Experts of a small language model: 24.9M parameters, 6 picks a token.
Below are experts of layer 9 (counted from 0) of a mixture-of-experts language model. Rows are named router (the router's row for the expert), gate (a neuron's input weights, with its number), up (a neuron's input weights, with its number), down (a neuron's output weights, with its number) and show model dimensions 0-191. Each number is 500 + 50 x the weight over its row's rms, rounded and kept within 0 to 999. Numbers have three digits each.
Before each expert's rows: "gets" lists some tokens that make up at least twice as much of what it gets as of all text; "comes after" lists some tokens at least twice as common just before its tokens as in all text. This comes from a sample of Wikipedia text that the model never trained on. Tokens count by the router's weight.

# expert 19
gets: "|", "-", ".\n\n", "==", " |\n", "\n\n"
comes after: " |\n", " ", "\n", ".\n\n", "|", "\n\n"
router:569505552440532441481455551455585516440481447550594419497459451442497503452453454481474564540545500591570586421399390469501476512565434422595522438461528558553478481487428572548458606532519414517561453396542538529518483440481433465452472526501503457525536469452429474549462570486501430534455514508552545497463454473470504571648550488511470485452519523453524459459429492463516533526581471460471568479464542495542543402565515485534463531483487447443480482519418533487525504600490509448431485491535436490485551545420477392436459428461450530525415519467539568596428473524550532550
gate0:477541481451454456610523515544459474442538471488530484421497485468547536490476515490555529525412521528550515432451435482445494494491481430479406485566465522515490520434486367501448626475542443533578497369467475511476468424477468452527626509543559439493458361461419506499439539521498471550466534470483440418448400471498531517542520475504511520507438635467547493473486486476548615489465526498547562498498563450500520522543460539464574514448486489482485402458495434438521487448522562340484473473441402458501502484402490521472604478510474485535356475483489519523431468501455446538
up0:633484486586593529494503522572535436435517492560543462572531513503487483501479406511461503493602536477432449521452554525556505482579502562546533619525492478515507451504487569557454530475517487589471465627546541494552489531523508590515485450507397537480617535555583513509434485469503527559525522515512613567496581513558492527503433501496505517556503427471474529608522622465390402433541443533497553491496448555540476478482542536508382450496442518478484546582527533559486527514545474546548525453452595521482485505519478519488458554533567556600601509567563499447566505468592503486
down0:540552499531560595389462553511495461517569518488513536487517533491559483539478503509463502605447463419581393447545390437505527506447531461476484493484464496540514489556488442468502528492500557476482500499417527620499475436529510490531484494465559444512544427507426388521467478482407564519544496559449383558529473615399458534394517566481483417493607419505569550523521376614515504540553507429488515499444468471522459442575463480519507484590512433484456513537520469516453506503519543499663415506536444497462560506550532463487574479497486451497488464514519576452386499479454474529
gate1:538496592452509552484485438569437507494493471551535519485424497536408449412542388428484528456472539516500557453467551464538534473507426431479499478457564537488545584526538514601464406548498556455510477540458566429532590498465520524579478457481499474360492524443467494501502486553518455473522496520480520582469508465491317459544493465533451476553606538503403477491403450480463426514566460518493536565458470434358445493551509506482451523503513527530609427532479468428593550502456528530440584526547507506489473580456469434513518536483444524551471581530513510583545470593498577548
up1:459542569491564490535502539495505441484605518406454477438495461510510422417496486549498528468482578554500501504428553430554502435516493485533417476398579502544516583472511510606333471500462554465507491474553531528513513551462474425536552396510514540461523452523456492440526490534459556518441526559489481437504523557493464452429481508432508531509502542443365562455363491430466433523547457573446621502427510493455492493502512467482456500457552461491561468560509468440547557550493493463441605639467585470476519512476498487416592487532474506419527621468415518514496512560510531515
down1:522527477498500450509468526541475517528528515505588459344437469443512466466445551538500537485443501431517559532477489563551613457414468404422624540519516420459496587479508508465485474497441542551469482525476536514385610524579443436513451477454398404443550479511498491549463527432434464443417447492459535579491438469473469577498598393524583567509486417525507539510526516570519427466449537380532546498476547564457498465534532512382472537493452487581548528555517502465406486492447482512620493496541570537469559510472508539461496492491535502457547440479433456531450515510492479431
gate2:467463486520406425492546516512578503499518487603604479468548459439542429440500465529543426518514504512609524529426523508523508494482552518637466542499559528505476419471442463467546508424484503564467427449404566517559471541488444540503482507492514513620411515572496582493529415463546499582506494551391541614480526592501436547513602508464556502571515526482494520381442520519492534461568388401557507517570547501530518471539528476605455532390480431542504502591473480515526424476489506457584515503500564582500568509481463472515469475453502502502483492560446534477457496542568601479
up2:499512481464469454499473558455492469497538486591603498520595520394523464480584469592473519590544471504535530473507530516511469500500471463500477548462514518505522465463393527563620503496506535605508441425389441555479476588381381575467514550577566538540491448501450538593577439485514579463458549546524634477508443444502493418497520515479494468387492574446514480512531481545514515501528518443586476539402538506500443431535566486527504561400520496580461541504489472481441423587519493474482531478499475443580544498441607402520439533556533540466480483546546532472439542554518466477
down2:497539418534477434612396457474420517566531540515525535498515583492520491463472460549436605473544447541491535498540462531516480516499488515455590507416560478653516535488451496505506548524490571481492482440406561464423520548490471447496515520428459605564477507504453482484543454488422445503543462629508517556490524575460535426497547517555474467441473435466545471530523505593486416461584559535462461454458484531572431532468445502393456527410507567487566550517408488473525445439567465520494449547496548554479404535567502595426520483533376508423540444477446541515525446505493559426
gate3:487511420431427492453469533553518577485525492482529486515522459587502509509530572418572471513529476504561495446434487389488468617565552481567469475509477548495416535533490563565557609533451333552564593581492558576512510548512486472500551551557539538465529609490550443471548495480552466443487546443472597548584527469465614479507593481482565551563506522532469429553444521539484480498467565494586585458531510460542494447504489552499517456546515448465452493489438547507471486501504441425522511444502332509494621562508598519445476443516427522481504567479528512499496490545545523520
up3:450522525560534521466598539578433538429484556478461542520455486413322506515482460539459467467466513465432594434485411536544476489570470573408549460478503487452457484556475438339490534433572479492484473546482420396502496490510445523481486468492498483490438550515519505500484473487494476480528425418464518516485462562477441432480479449508423466422479478487434590524539543467551518545617353510459456499531487563446568515448500445505461567532559554472514595554497480482543473564465521618448552439500579539526467560490536535567491604517534545444472504532517473516481514423581439474
down3:485465533478464546506553555450446523488446475556553492532573474478473449554400484508476517495518505540539521439573494519514460487480454573456473497553475545509514573483469538542533617574558577456500437457458541489499484462441472525465522430546416534489460395547448474503499538561542481494455572485418514438512541536492373567412472497453468435498552400505501402391588507482524528461610556532537480507501518551477512593543417548419395531437394527463509532508597512469596442468375547486497532501556587459434478460506439512495581543446568469441420451470516478565423473506545469450
gate4:466429517396470501480625500492428567419490454629477445540485471478586553402570504482544600514439456448542440442513489564494599487576419408513451491563507503507533574508403512573566445510460529590552571488548457435536507530451495452456469589545518414564567393498552515532535527539482525457549485505494487460504442506608475518527554503463396527516501559545534437644515489492442503501486471498508497510533499493483479540522536403515456511473512508512523388440433465474512493538482521484468525515518517519497475579534504455559440496501484404527506545470500567572425545437468535640
up4:490417528453503496479421419520499550517448485554471498454522433522534506474501538465397516544505574496452483493529467493479437450487451423511432493455456555508527495413435467450510487439445460594523557451554463431495486528435544509532523495599513509542433532533463460568498501547494436519449643537470616443465495493493437397610433460460448482475518638599451566494510474540421463523477394407516441474522559492490487555444523536443610558519452468550451402470534397438443506522587572524538489462405536521470493553460407431506460487541452443495526499551461520457539469434476530459
down4:483450435482613455455517482527466565544626548474420518498493522532525467533401484532553506534526514488533570560564491475496552648473511568530532545458546467578450509565553507450560574546473395437514522436451441492471422481468520518499522548573454580452565535552599474566449466557507491624551528457535581576465439516339511476498455577458474476472519480487474521479520512478492475478547482504496586500545408398538495508508408503425483457495508533414605581496462462501480537483496496448504552510387520517484570504490455535451481570503457432462436449506575545545539415489505446502
gate5:550539543495443482449530557529497501469425530481518444464477528589519536544535439448513460488494443528408517499399465524450519555519456433558496510407541480526488514445501382520414543547526466508531498477355588551453562357579451479604493448559538473500569489497459516532528489487444471499472483543554454429512461563512515542613566413512509501500467426468529434439494349561472488486581538570482522487534482532560561547531468575487416547440506471476469502506494585490450503536527472540481544481470366461480544544536420402498459457456480474493420432518526534615497428464473558448
up5:509552457542596547485427575537477540418543486493483418486664592475473504466456449438480425491493545459535552481473442458475490392520534533474451515434448513443564477513518509531499468422516493597534503469488489542470524516539542568607461477407521448536373498469373541441447548520461509537461555477487528515621541475584600512511554495521516445573480509514522452499415532437487451489479513500488544452581398483500461599503593472489490373499422593459490462488427524487441415502506589426501528479527465502511509448491524575533495573510488537410506538446509497524551427465461468453
down5:489516544446498543413551523460458507485507473523525502562528435418458447467477459450482513538497596445429493469471431536461514502420549436549447478414521497494466493494522560519496557520447460485554445515467466538543593449427518533454484702530503592372502444578534439451458485410488501522531583505515544457475508532606506441611533564617464521483500554520452504513500462448521542445458481590568439383461551476572466465524618591521503537535522476505557421506480438461522494571503475539505542562435525477486467614508468601514497463491523496486475485520503448546502505534492459627
gate6:359458470540438436507544441484498613486491399494478391529517539551478536500504478523496524507485540506579543565467498511517558537534378535510505500458503503508562472456461597485461565654498521540523571556529560514486410407476535386551514459517534392565486519365498489548602440512466449493417480476462540572538504462555570521542529490501403463496513548514544540491512520520553435576437458520494504455528427539490483436574557573456454511504573511459487474541438498460589508532431548545549490411462444510459546558429543434464463516505549513550477533441485478524572489570468538400
up6:495539487502582426570531578514525362439457512539651442535474504514538534529485517535497416373561438496549549426502505507437577485452545539560531551472501563568412428451489457527443575520500553603508545503499514484500539497518548533504536545531477466528491511457578481456531497506469480609576613506509402588536476478470596486522536475513535553538481534512500475456591527491398552495543466458481511499438564543486536537514493435474587415572550496523545484486449436516498507473571452519482438451525518512489440442523480606461546475573480361519578523444471499427532486571514549607
down6:557486501566476518540425511562505436518437533492407640538439460456479500481515494483542585572594467467600482523438515440533587493487470476492533578525611458549524554445584443428478497453565579484457431577441453451383418504460595500531504482389497516456494486483418435461521473519469583490491517530477513445484420467575531557436520488509426496467505356400447560456465505544514461519506442505518480448526531420495602415496418520454535427488504479534458493528577436535550537511433496493499461465506536458553428491490576481548467493531560543475457484607476501485472447439439463515

# expert 63
gets: "1", "0", "201", "200", "2", "6"
comes after: " ", " (", " the", " The", "The", " \""
router:549428565423518477465445576419575567448452453541554432542440434464443547431459452467462582542535419519549580419471462448561472447574459446543528436464580561537445484480445563542460526432543489526514468471527529538539449468473431446452434526468463449528534429480470413461467547466488471568478563450535523520432447455435522543546507438545494476418569471459471468457462466432544542556519438445446534467444555443556544443567471439577444445460444451433459461550452548498538525541557533455460445443543472454453557545463440441556425449445465567566443541437562533547443445521548565571
gate0:550457452551520451495451494533486496450531480464483480389498408500463532475537495518493578559503499526627521490493536500431498417553488525468503497490539478476487449468341580488425471388466498516517444521534479458605521394496486530523431499493464498479534474512529374484441534458522522607523516538486485374466506392496482468468442613546430512468498486547559563458511504453512476372476433601464535415466515503524514533496427519544482505604469467427423404481472523559573507437516505523603512501510550549468519400516467516551466535409478571522487632523527521576443562502491501504
up0:522556541464461542443611550441535542530489550522526505615446599522466495540483523532572452402576479480496524445510469442568484492502482515574501452455494549602438433507597443581528570538501548476524481447502557515560473602502462470485526507501507490495449524404532527449538441582523456433481490469477572557514494550522449520489522422433562448592536456445469460478494530543579509568532502485541451559526463484488516498494447421465476497535426494578425632613578502397478494447483482487405490512540453468525550546565604515429509544494531544440416515536501468481632371500508460511
down0:484532491511526500475517527500454470552455578530441455560519440576469507420480535479471470485487575549555459406548534555537509486465512513501545461459567507650524420479506540534451554578454481522469469523528558432391501554493497491524550603544545485440460543522534438504484417531410537468502540514515540557431439465489392593541498450475540551417603582492503636476439463616419528562488475487565443589438467566515484493569440515502448480594509581526561468468446467486529490488432474519502435481560414457519501446444484489461561556514590439498445479548528435445556491541390545486
gate1:394482547390492533512513498617511469544451439552494529553437510396600497460495402518554521523509463489506506475539524555446498488513431479532511446489565521404504487407442416594516538428460494367545481521440501476564559484524548588525491588529394543437496499542527475482534446554545483516481495562576495492488532456538513545565497571472514544430496508550471474389590488475638599510512518485466497496494505516509634419514506467461501503470542452469500517529486581442483502579482519483478527462488439546508442554535458422413557474462398503558490608429505557511508514429539498599
up1:470464516448510565447546491514452540549562543478442490557450513477565498499501441462481511513513461488428486500415471469565465523512591470436554583511522513525495510503485481548390505530368482513550463509565594599495567515518449488374415480601459470534514492512535490506516519585536516605517459534530497476458522446496460491491333469533528464400605590542543596465612553481492477479527566476488531529496534510467524436490490519502497551457417603452434567494595482467437541533452429508499432520507527356507613526539505462477463624508522452461537481510494442548511464525570464523
down1:387516474554474547474427577420500507617488585507513554516532453492516471555388501478503353493526590503580421505497405510502462455433568465452453550486430583532490413442564478554527509543491452543399423478528465504525573533522461532545592424519535481505542513544544494514489447551479457437425413485604518537506486488434617537528488515524446457503504422529445514408464555494523521517480556529528509556452480543469502479471532561489541571444522485509474547418471431433544482513431380393509510508450521504397569510488462499491473469538475437373488456495478490535574510477559522445
gate2:468545513512512475509478484533541450491533449492549481483391450379502620485388482470546658598490402564452423500508500444523536507449465489492492542440499508521480434537464463544518543487456408520516473509555525571523481405521452504456425539421470520472601499572516389522511458547503465472496535523571447558452523536484447605459531492457514375587537471424524415530476458588531428478469469487515608479478494499579510556511430466502524564467549469563470503444463502472494592582554505431438537456523520569422551496559433494416449494459464468504522536385441458490440503488508513473
up2:546490419473567551544480527433391540561487540450490523543491573602511431438535412453461413433424529439570500505457470540478485484572479560399501403626488418529491570571490526432507461492591572463563551587517510473468461559454577475495495503493557401486521511438466548448478536501483542602486467453476582477486520497540496504542493479591494574474468481500535578438568526441534511547486548468418450519564425497568515439582544565535450425474460492477552506570523511539489472427512525538570429585524482413564504476493510520564506549565496587521458474631543536507546486545458500537
down2:519504579483521528455420500488486529567437557375506440522522464515540516522501507516496552553503584513503415543618542460496566480479564385458465436540474538548464527555528470525523454508547543398572569557549459509484461435418548560509488510391486498528553478481605506480468478541438555506595590473447431504470455534440487583469477515482556442537455554454499515481470503528498522421535484460578528472384442459496436556549551543510482517604603396385474527510514467518454533576484468445527520443576498460502517439504483496496516557533614443418389573503494548504508444398515512443
gate3:624497515486577437572442486502456533536507502448495485535452485480477454462447518405481479444481480453491560515522533422438511448579413569524492435493486510576425404455477540568489479461572432484395466520521464437525505478488541442505429435537426411605512447511495497420454545577520469475578488486568468523525429527509459579553515419457515512477462523492507463448527461429555475434442486537423500529448467549556460496620541465516504493495508448382606533547458485495448493462407596394501486526545483464461584523432498547578497409595509629566484503562579493473468492518490466495
up3:424452501497473597456529466457543539518482490490509554499477516460508533589519449512457550526530536643531458503499431539497504518495506481541525512507536506491484555559546458487527494516430575496534517509518634574544453500511476447499499520505593508468492449535473480512524495411487567592508538534444467464408524401584508483444444601535455457335510472451483543558536561502491555599520521440502524465526527475518595473506500537457441556567477555601429552440436510523463556536570483525507446508421510526584512495632492468413393579452402412405418518434467418527552483530466528543
down3:519472393559446519478460481422453505450544424497480522456598494477510534537533533599537552447436517487515388485481517513587514405544518520534486522437491519558497587454505524530448584506471490546461429520464512481525409596552516538543506535605548614504439520495480470519519488451570556538487429479551469435536454528533550646479496514433483483519504527577459569522558515444508528551532490510478482500506471508379606423506456557453483487504512575484465590520502539536563607475534445545471426464446540583490485360488452432425469637475514452560530447477503511544486382506496484482
gate4:508405495444527534450496567538500520486498451526481470495441442545479482531487492367563590491562536525512572445544504429456502517519552426467490455477530495501491484495493567537493470391576423491439445543504484504480565520480462586444435482444516492468505388428511474474557515437442478591451546558480445550503471480497457501444502430427549472499634453536509436455562483568506550387510462460452493434367465427457479492544552527566461567469511514435508466535520464515424533553631500457531458424546449481520499487498448407514512410508399536522525611534525506535521357464523598503
up4:420467568532522375398563522419503520452520456531540422544505516449562445478491459510500496551439362481538541425528466468540501532600509491470532516461487461520513496557486493467464461491479413576495476514501483440523498602554463431584582519507441407495496495534541513511505431448438446492492463443506441577545504480608543503519556491511492520562594548482525484521478504486471531488395564486520572516546444470605604554450485401509585544541514500452471480435405534452584553390388558481457509566495549368565555524477497541479530562493494541554433519501529467453527539501544412476
down4:498479419519421490493537569446413617570499509530473500459332519500482554549499538448502500587512490550455538472395489517503499390472457456552498476601512457467499529455506492522496544345506497567384496534470520445453511531539491445492497527471467469532468481545457526484544492538452559415505397489483410536469559444469448536446568436496472437564555415488426545541564431519538518498632422545457548532521515493443480471458527493511528508438553430479420567502518592481513455441442493492495496569444473441485532438452541399585534488481527482507559485515422513410537411551431472498
gate5:489594479539423502456530577541512439386452525555542464423546502465502499510525512541416555597460573454570501407460513504440472418476552573509537556410510566557469497422471545516429519429469456543476597509448506476563483571437421516489454424496442422628465543430500522479531518547533407526542526417535527387486405484511530528436574395471482453446540540472489534504551570468491486527504525566496483530462476518521483483464433401557522480556386490446467496510446538459543539423605452555457509516507533463496461526479529437528489465456425454495515560545600528403464510459484534554
up5:441496495457534447516544497476427478523500470504517427524429450592465450486539547437461464493478514548455369460525481467547416586508509476543455449588548426521526448516534585525515569553564490541461398559430521408526591478525503486474527630493494515410534449541535504439556466456448478592414525508553491585551518546538519499469486524505519489488485501493538492517483504427516567461534488549497510545517585388535556532600500617514481549541533555493487403524511463491459475522489468387441572435582428498530516559469516502524484459632523532446478471447468538425530345460439427473
down5:413447457554472499527547536505506501510557540376506509471407582466558492528524435539438505452435396482503475505437494401525443528413539457615424514477555446512483508514443455440479515597452493471417482530546521427448519549475508509540508439536495593489447499415503503340614516545446430486602436417447584490464496566519406413488503553504526529482571468482495503473516443464419550510490510502538526558494490556432504505524448441490543540456517432516458534453526476500473512434500498456609452450506547485577509494431462515545470565506398562496527438466467478433503519620453405516
gate6:553480438511535510438564490492436568457462510501504505495482486507483502366454568581542452501488447462535573500497513422427486608462443482464409470549541592474455339528478492518514545363528540486488457554489535589537429516537441523445366552516508512466601525606499455466542517520523462523436571489533481492459509542497483526417498515460587397487508532582575541458493487444516493482512517411472412456504570457493590432573558480558472439534411450472484519508489485547550539480537530453522510499579518480393582576545476450549447504499525381579516563496549489532493521543482482476
up6:494537525530536550455474533438559486550466528509566447579648482521500445461447489474456523506503528515512577552399561462546516407521648492511485489490460437421567495523479481501482552498551510522470552486494512551500554424453511561508471520468492457406441549512403492496601530515511422461519503473441429504486535645514470560505549528378490414513513489425554447500407449495489530523386516536487561615572496521442457534569512523469548574472413549563473572456452551569466548570495571498450480570460572542565533564464464530524520464453472513433541520436616518473485495441552532536
down6:453586494589456490532551560571536440478602333488510511479489495499446534504443517494485444444573470517493498434503440472509458510522512503468472479517454548693539559506567490418479484555376405531515502493441562572476428467471537430541505425548489504556504481426668514431521566459424591549540445460439535505477457478540487464449595508454506451463490507444495514493494462485514518456545474485549492513407534517502449466597370492453506513531518506517533512471536468448496451402429435555447451509477545600516489553478496534470561516478519468528471439491482527527407492566423498484

# expert 1
gets: ".\n\n", " was", "==\n", "|", "==", "==="
comes after: "==", "-", "|", ".\n\n", "\n\n", "==="
router:553559554442545470543472589413519526401495443517541492564488468481437555460448473471445535553518471554543550470442410466546478452583492408534556414457547524538468431435378598539458551521564436547535439426517546540534478428459457438440401527467482424560573449490428480492466514472464460503434532421535606533451459462420505584509519457524434430455488504474507473466432479489558507507515436447456560478473508417544536433552446452510465469480438471431454497533467559508539510525516491424464465462541450506474535616459466405470446476426455576535435540457583515559439478505582555503
gate0:512547498545494442541503563450504481476593456411603465517539510502495456415413472534467549476523494529603531543491478538541504601531468518502474470454532504579517455495486471455502583657483491579500470508453618444496468425571551474577486522498433442558514401444409524494487511490448500529459510523503524622595475578454516531516604436516527429554435534424601528506514554414557520483511532492465522513534536551501506468465542622497547518578412533474459566561531464494487437535491466400460456454477473513447567445458369526463455525586507562485501484416486530543520535543454440502
up0:504560479483438451525497512441474520497494465500465495571455501474508568563585561411462475465523552397381543486481548483486455461494499501458490501448412488459398446565559565468522516437548440442460530440556510515515482432405504517469446490452593533529477560540544444467511529492472496410571547564496394517553528395540533477499454504540596492440567614507477483543479501514488529552508545571605426499465481479483569465522546476660515473457577518464563486507475517512492614455449518486564613543589448516527425434394562475555508496458509474506522550464447448475605462588502522494
down0:359509580489612430433526528515526471518519528439459558532432459481472555483434405434532494449464537439487476514457453526516578450474386431556452512538329498589517580543482504478502485484529499548578544460386572534570524496462521454516577502463454472400467435455469540457572535497483517484368525570511509507417537499461509507603554571581487512571515486553567348484444507500479458450476477509510456464503510466559465506536494537526547456525508526495473517537481455453529529517547406575524466498456503518458461523466482575594471482530606535511496487485500437598474469450443482551
gate1:510539552460574521474434519470504517441578473491480517491563388450541538549496529552572446484440547550490521570416503475537527501517517465467492407408494613440547467488450506449428455479573486465580512431450534500553455425524500494457489467494469467542595470526526527535609562554562478495567497498462579499513561552484443494448484498462451459387526554484477448534440459598647343455561479511579577564432471527534522455541474513540472538467490485441595549542501496407546464404454472444468569429530478595499509553500459439438413514544497570515505464493518489538456535515548430444
up1:512481433468523539447528516587519515502454496469629485535602445441557514531490440474514435465443514483544483560526639492543438509538458552494528507503439548494475394550442539540492553510517536441493518457500529605530455600467513454480561418501425479603529517561474512532521492567474555458506483549439530392527473516410375466480474451547432405475512498485398527585446462543467463450407531523539534445495447434458523499495515535477540422446449459437523482569485417447495502445554581522484551449469513580508525418512495636554481413595534455540554512415542546493447463531534519487
down1:543529503482478434450580491416579564475455458476563468497486519498534493447437446499428476561529465465476489580494539473528601478462472517541443520515524411505471468570439521488511578499585433438445509482564523540525492445481531464434563431500538575482446513562388508605530531584519421489512530507544454590585484464490469528601501546415576537478538373458589490568469492469534598494427501464523562428537504601429526468510500533472531560452565549440466506461454485439476385599471546440619531486476572512509453501497471568535551512492456423505434500511425469465579504525585550494
gate2:511443499423574429589581582488545456528538459486633515551532486522535503498504380470484500445499514547632558486486477517529466405580454462548513452560506427532572475428369443484489527482463447602528539492453517525422509545530456469486411422576552474589484450532431446498491495475491580497486517474490484531537560479475459525496589479495513495474479578439439552419502551541385521407517503477540580498511531488497477454548450488411494567397496487493512510570515511580604512532540507534588520478592523502520455595565470474479506518570478457390487521562555526486554435477546555509
up2:543567491528487543473480485589526533557474527501410454494541468406464523493485546549471533468494483490463584472436458491472524596437581533449400484424581516555431468468561533470563475507515474440463514493567529402571516471538559439475488509448419439404465484452602550487493554556511446518566416496475513509459486573465534476539482512483496541504508428544526496504521454508680448506564498512491441540519516509486486596484495547592463429526456435512490478408453524498415515408481457416415449417359501496484510398475518601523477486455548453536401480399460427477527539546498465510
down2:466403547512486449539567516422545575431510501504494512497582467509459527435475421515450436591536611575500500590508493533522487464478484603487558515461482540529443505496525506599449484490540501462526416476477528512491441550467527427484480513529529550558491538518468422453463458547458434520535443516487477386584531464430521374451500566490471514540542519527560405585491495476548615503551520567408483553478516415474622569460558473656477488467477511510395370529520431509475460427538435468468465555512485495518540505397407482501507496449523531517431488485552486534441519454554506444
gate3:583498520497461571532506500413509529457462514551515505500457467522492441500536484571578528608504484584476481565415332501474527513513547521514534453447507472491501497442416558532528593566489486508520484523485527577463561532542421449583448453513517417552521509413376598567447522496459516512458475452502588528424504582524407504592413494539522513509471548497531570437395506464563507421482533561542547552504466458479410417456523536535531583437502469545478585444535538533503516466519458422514518471471428552552582608390547439441481512524446562497522431562524527523465522474516478548
up3:498483561522541444478516414587440504519402458453425476509450496481501559533567497420412360401473530480465430546443500492488454556513495493440474554504466462518536523468444460495416458499463482494506491475482469426524402415523588492572486570489565529464515492530563515470450613447547535426452519509531522562544485389537522463533543491505527544490580461504494359440602446531413500507573506493501473456554443452471533505536477464422510419521547479529581446537453429483558485602502462548497498548559552437532466456593432569556435432494514515502523536402450481540489550573474540610
down3:467448441505526564562474523423470544544503391531536571439538414484461451519395442460447501470515483508580628476539512478527549498491405538390464419436504490572488428465501458492501461607515477531472522482518454521476472533471466443522403525551520404538521419525455606453509459434462456417460493551462502522487550480488539548417607606570500458453514460450521482462444552494495478493482479537496566548547522375537405466493474498451515500472391508505555478472539580531481438557491503521524364441400518491468494571417497529551447519474558532614447547464549449461520504501555519489
gate4:561476490429520539479464453462549516500473513469436491503520519468520539485564521542510430563525579492454532583415394428476486461552464512496464424608515540504478474465548589474550467460508487445398432437490532501472506553591377463464513372553481564480510528399456529465441439507516497481483541414493606534558543464480517481578524467553526535471481595547534469508375531546554426550502475421639538499581441503527478500516410489544500558534481509439395512490437536447603511516476448584472464471521450527455520597484491477495491488443438536540591455521519529429426573472527433482
up4:575521558498489533500529490456497536563473446435487582471545595402409520572480527540529523461475572612478494599598459532420460461470543408538471440508526583435481516464468444472434504482460552452482514432435415533523476517569482485488472485445554395529525537440457526578473504570508495545478559522523491526496622533563510516475483480465470500422458518464517490492471449541503521486502360494514549498549520503497565470442559578578647514527522489450392543434543488398484522526485512474455510541566533535445561608548497564484536483482494635510468434480570520486467549560540393547
down4:486497529438420523504447511569495526468417447511499401394534519479514520358550518613535544508489478522407501492356552542477489522515606554548517452445473478496418500483552451544589457403410551513544524484491468445579568426480530522471606492555527477471493483534503498461473476511508510520412532569407500478493513527482468522534478461442430511521408561540467489507477479519434461499405419509499467452616573540413505507533552522459475473495522543583428430444458486570489463496419568506456521459531538454436489580457461462565496510578589491531470471563419463485562465491402548430
gate5:493502435477537470498451526446538545550493520489584437433588404574599479504532374441471445547475431553550501519438466522523553510469561524513470491479497467441465458462540472414581577544536554623561431492517477549413461431435368436518480412539520400541537492427549434504454444591480521434449491472476502416498465546452456502570522523454466501434549522432575557480477550487601510535480613444502499479600525473472562482534453460507521474525466530475502610499511511512509530460471461433495579478501564568496469483490416456512504426473456535416490487539509421523437579565555566502
up5:519438456450495506512405539474634476512552494497536536444619522524528491591450493547482502528444523435464526511493499521554547497463518588518445399533533434409413572573518539412645585428475484507438384475570582497418518495444514465512512520469506524426477482475519447476523537565439555491505448441455531409453456491447502594463542484507543368528578473468443563486460603589516557530410461482583612486505470491516580512511449480610467479494540460501436465541437432525499532488464418551550466513441531528459504459463481482470493508442462505418473481468508510497452506517460441534
down5:561454464515591413447602547455504627462473564416540522538489463444458486560507408566564490477490445510476471480461469526483452485523515504470468457369431397481446490487441589390505501532476478367454496459469509524378490531461474500515571487544435539492415454573455611562534493525466505494560457490464562538442521583497483569492434523474520485467487495461545538534547491558497557524562571519499542514549510447531573567472522483571387476500488484536432471587547477475472514528500593559518535514469496382454367516530485529473485548527533451543414596510499490402534536469482454509
gate6:505588534487540467543452625485529461407525610506541484522470442552564479473459332528535480585599487435557605568508499498491514498478524495573500482496501479571519463472577533488442509565465469439427472511514495494484550411541478399520380570532463487471538539565460524528598517523468560513490546556468521459494565504434513478450485587412437488491584503489591485491438588543558517484485501449464537561382548436481568509431473497425532451534438472470450477568558455582572496474474450514566430570437529545476472523458487458507509488413529434573527485483522450436489452476434574509
up6:512430436447479480460473470541487472523386422436522494453490522455497500560516612541547492372480523516569470478515494531459522502580431529517517571498454592507443498472567491539510435420497584535515591462553481515503507523423505540546607472530525509519467497564506544480457555551509451385529441462454453557481460445506465438571459487573515489399509513475449431429526495516411513563529515460561467382554533585459530500552576507498452551431500515474553501488418500489374531490482553498485475441511462623504489466523469571624505540543438527480468519560498486578520566393497359544
down6:435421491562444538451525521486441560442478454538355576483520463504478364564498538510518535450557527542458525514494436487487449534511437421472535481586501464451447398532469595482515470407545471450436498508495508442581432561530651521451530548500547530487529524336462499461576534487510525466526567500616512469554502465589557531525477520514572519515505536412451495544535455478500570560443446494489436476528483501532505494477444502515495480540547387580476594468445478522446621514590493513446434519481486523484529501518461536498469433534571538496503498484523544490443573566504542377